From a checkpoint of a small mixture-of-experts model trained on Wikipedia: width 192.
Below are experts of layer 3 (counted from 0) of a mixture-of-experts language model. Rows are named router (the router's row for the expert) and show model dimensions 0-191. Each number is 200 + 40 x the weight over its row's rms, rounded and kept within 0 to 999.
Before each expert's rows: "comes after" lists some tokens at least twice as common just before its tokens as in all text; "gets" lists some tokens that make up at least twice as much of what it gets as of all text. This comes from a sample of Wikipedia text that the model never trained on. Tokens count by the router's weight.

# expert 8
comes after: "0", ")", " |\n", "1", "2", "3"
gets: " |", "|", ";", " /", " —;", ");"
router,226,208,146,236,225,230,239,205,277,276,232,232,197,223,157,217,194,211,214,255,193,177,214,164,193,153,199,220,222,133,229,248,172,187,196,228,178,183,229,219,193,112,171,210,197,172,218,235,205,227,170,200,181,123,264,307,208,249,174,238,157,85,143,180,204,141,187,245,188,227,202,222,157,239,196,216,211,227,177,206,207,241,221,137,294,169,267,224,176,245,156,225,175,154,230,283,168,165,154,191,224,167,212,277,288,240,201,193,185,141,233,188,198,185,217,171,184,229,137,223,256,238,198,235,233,156,249,136,149,158,275,216,175,201,195,181,200,262,281,156,122,313,184,130,262,213,234,212,239,212,177,204,168,187,132,183,205,191,242,215,210,210,226,221,212,208,192,199,128,218,136,183,217,188,163,151,181,208,193,256,172,160,146,216,147,150,148,183,120,151,192,248

# expert 20
comes after: " ", "20", "19", "–", " (", "18"
gets: "20", "19", "18", "17", "10", "16"
router,265,233,228,214,284,213,178,211,183,224,207,197,191,181,235,192,205,170,275,182,166,276,262,221,132,165,211,227,208,207,205,67,134,153,117,259,207,185,204,348,217,163,196,175,217,257,230,209,230,218,186,203,225,227,234,245,180,183,206,142,180,210,152,214,224,175,213,250,270,148,246,174,168,185,244,243,185,205,251,186,222,198,239,273,197,212,145,220,201,118,190,186,202,198,175,165,165,151,174,171,235,187,200,191,226,236,224,166,218,256,249,255,184,159,242,190,208,189,115,210,183,183,120,232,194,178,132,139,121,213,195,140,164,218,212,192,190,241,177,169,199,170,221,241,162,181,165,162,231,191,248,209,185,217,198,246,196,212,150,142,151,193,212,135,259,177,215,210,249,186,219,130,320,251,207,181,270,241,268,235,213,239,157,196,242,136,189,247,176,182,166,246

# expert 15
comes after: " |", "|", ";", ",", ":", " in"
gets: " ", "–", "/", "+", "(s", " +"
router,226,289,310,167,188,223,181,231,188,175,201,196,195,224,214,209,142,169,157,168,141,185,117,255,221,186,174,154,144,167,211,195,202,165,220,255,215,238,239,271,199,203,218,181,214,181,245,242,175,129,213,221,177,110,164,208,184,205,188,214,164,188,179,232,236,211,200,271,240,122,186,175,184,207,148,133,201,208,199,226,140,219,220,189,112,277,198,236,231,193,213,212,187,169,166,179,277,282,134,172,224,213,150,168,269,231,174,225,163,145,208,227,203,169,236,162,173,182,111,234,209,184,210,236,161,196,230,208,243,236,245,212,212,159,217,245,236,208,162,184,114,129,244,228,227,182,235,256,189,192,195,192,184,152,286,182,208,177,130,195,204,253,159,145,115,210,176,230,135,238,220,200,256,327,222,149,234,148,252,199,170,219,225,163,217,182,226,198,179,259,275,241

# expert 24
comes after: "\n", " |\n", ")\n", ".\n", ";\n", "==\n"
gets: "-", "|", " |", " /", ":", "–"
router,262,311,222,237,233,177,239,229,140,202,216,177,223,230,229,133,151,168,269,201,244,192,275,240,205,284,147,160,149,237,215,232,164,257,228,217,158,123,200,153,285,180,173,233,184,278,203,211,186,271,210,131,160,85,187,210,210,185,195,164,65,145,199,205,201,177,217,181,281,196,235,188,183,220,123,182,227,147,192,187,139,219,162,170,238,214,250,216,192,240,185,208,187,211,195,230,191,230,131,174,194,183,167,243,194,168,223,204,156,284,201,140,185,175,195,246,142,214,197,192,227,200,179,257,254,181,202,305,129,169,172,177,216,171,209,228,179,183,201,149,173,199,194,123,159,192,178,215,263,176,205,238,224,206,189,186,176,224,241,173,115,174,241,192,267,205,260,240,242,251,184,210,173,227,167,139,148,238,153,202,185,138,184,227,210,228,218,178,169,214,184,198

# expert 18
comes after: " ", "–", "20", ".", "19", "10"
gets: "1", "0", "2", "3", "4", "6"
router,222,274,183,165,229,109,164,148,207,161,193,203,185,161,217,179,224,241,264,241,167,319,253,55,226,276,207,224,159,190,240,243,188,138,150,180,231,158,217,233,176,280,167,169,146,192,114,207,208,226,188,119,125,253,216,264,213,200,178,188,145,258,195,147,218,153,185,208,123,188,171,182,266,191,149,145,226,242,226,194,118,180,180,270,229,126,244,208,214,197,224,196,226,223,204,181,182,219,228,179,208,217,231,233,180,156,213,211,166,170,218,182,173,189,219,140,220,208,189,168,212,128,236,206,280,202,201,139,255,228,181,244,191,170,243,204,225,246,178,285,192,183,199,246,223,213,226,180,214,268,163,236,243,151,189,255,211,143,139,230,213,171,168,236,137,203,177,215,196,144,284,178,230,195,217,174,186,185,222,265,179,211,269,174,194,247,238,198,183,194,169,192

# expert 4
comes after: "-", ".", ":", " of", " by", "a"
gets: "\n", ")\n", " K", " B", " H", " M"
router,206,142,215,216,219,189,178,270,181,220,162,146,212,158,245,192,252,133,215,261,186,138,147,179,146,228,240,183,168,256,189,241,205,181,255,159,254,237,190,191,214,167,269,266,199,202,218,215,153,180,226,233,234,153,175,177,176,258,173,188,247,226,216,255,220,262,234,199,155,186,210,189,165,161,109,221,178,157,220,197,204,98,229,150,198,285,218,226,177,111,154,219,205,252,200,173,189,138,147,239,221,159,165,181,275,178,184,140,201,229,157,202,225,196,217,220,193,229,224,225,231,263,179,140,241,196,225,101,178,176,224,158,195,236,174,204,157,172,235,162,139,311,226,182,267,227,188,154,263,156,184,200,198,185,208,287,205,238,182,158,141,153,269,199,194,169,228,203,248,179,174,227,180,259,249,158,226,209,262,121,203,208,168,194,262,175,227,211,127,209,205,98

# expert 6
comes after: " ", ".", " |", "-", "%", "0"
gets: "0", "%", "1", "2", "3", "4"
router,225,141,230,197,135,205,171,168,124,207,193,127,196,230,225,196,174,159,189,193,234,198,195,241,226,245,177,207,214,167,202,186,173,276,152,255,198,234,208,236,198,73,211,222,244,209,234,146,242,151,208,313,139,139,140,250,243,224,237,160,214,238,238,248,211,128,166,165,170,295,247,178,177,228,194,197,172,199,192,169,153,174,176,175,210,144,177,215,240,175,286,178,181,237,171,186,122,142,223,205,194,214,316,213,200,200,191,209,148,254,230,198,208,216,211,195,238,161,217,215,205,201,282,247,222,253,169,243,176,210,268,218,231,207,217,224,226,269,171,101,197,174,231,179,133,213,175,218,185,273,212,172,193,238,273,173,227,143,211,181,233,247,201,226,131,234,128,233,165,153,186,184,189,171,162,173,188,184,257,149,212,237,152,173,158,268,186,173,190,268,165,140

# expert 29
comes after: ",", ".", " as", " is", " and", " that"
gets: " a", " was", " he", " is", " it", " He"
router,142,208,165,204,255,256,265,220,255,153,121,186,209,199,140,245,213,234,317,201,177,157,163,206,185,152,225,107,219,234,191,223,233,160,195,200,183,192,184,203,210,176,194,204,179,166,250,216,167,246,216,163,207,193,191,144,208,225,183,237,195,230,140,119,249,219,245,248,251,248,179,186,232,183,233,194,186,219,173,139,191,210,164,225,298,135,228,186,225,211,174,226,194,148,259,191,282,152,172,205,197,211,212,268,142,159,232,177,202,207,99,185,187,209,238,217,87,192,253,153,231,151,231,191,213,174,193,275,191,150,215,197,210,168,155,143,137,207,278,212,278,155,219,187,235,200,228,241,176,178,174,197,238,195,183,203,184,174,259,260,203,234,194,206,197,199,151,233,249,232,198,220,134,123,190,310,185,249,248,263,146,214,161,169,226,209,270,203,247,131,208,154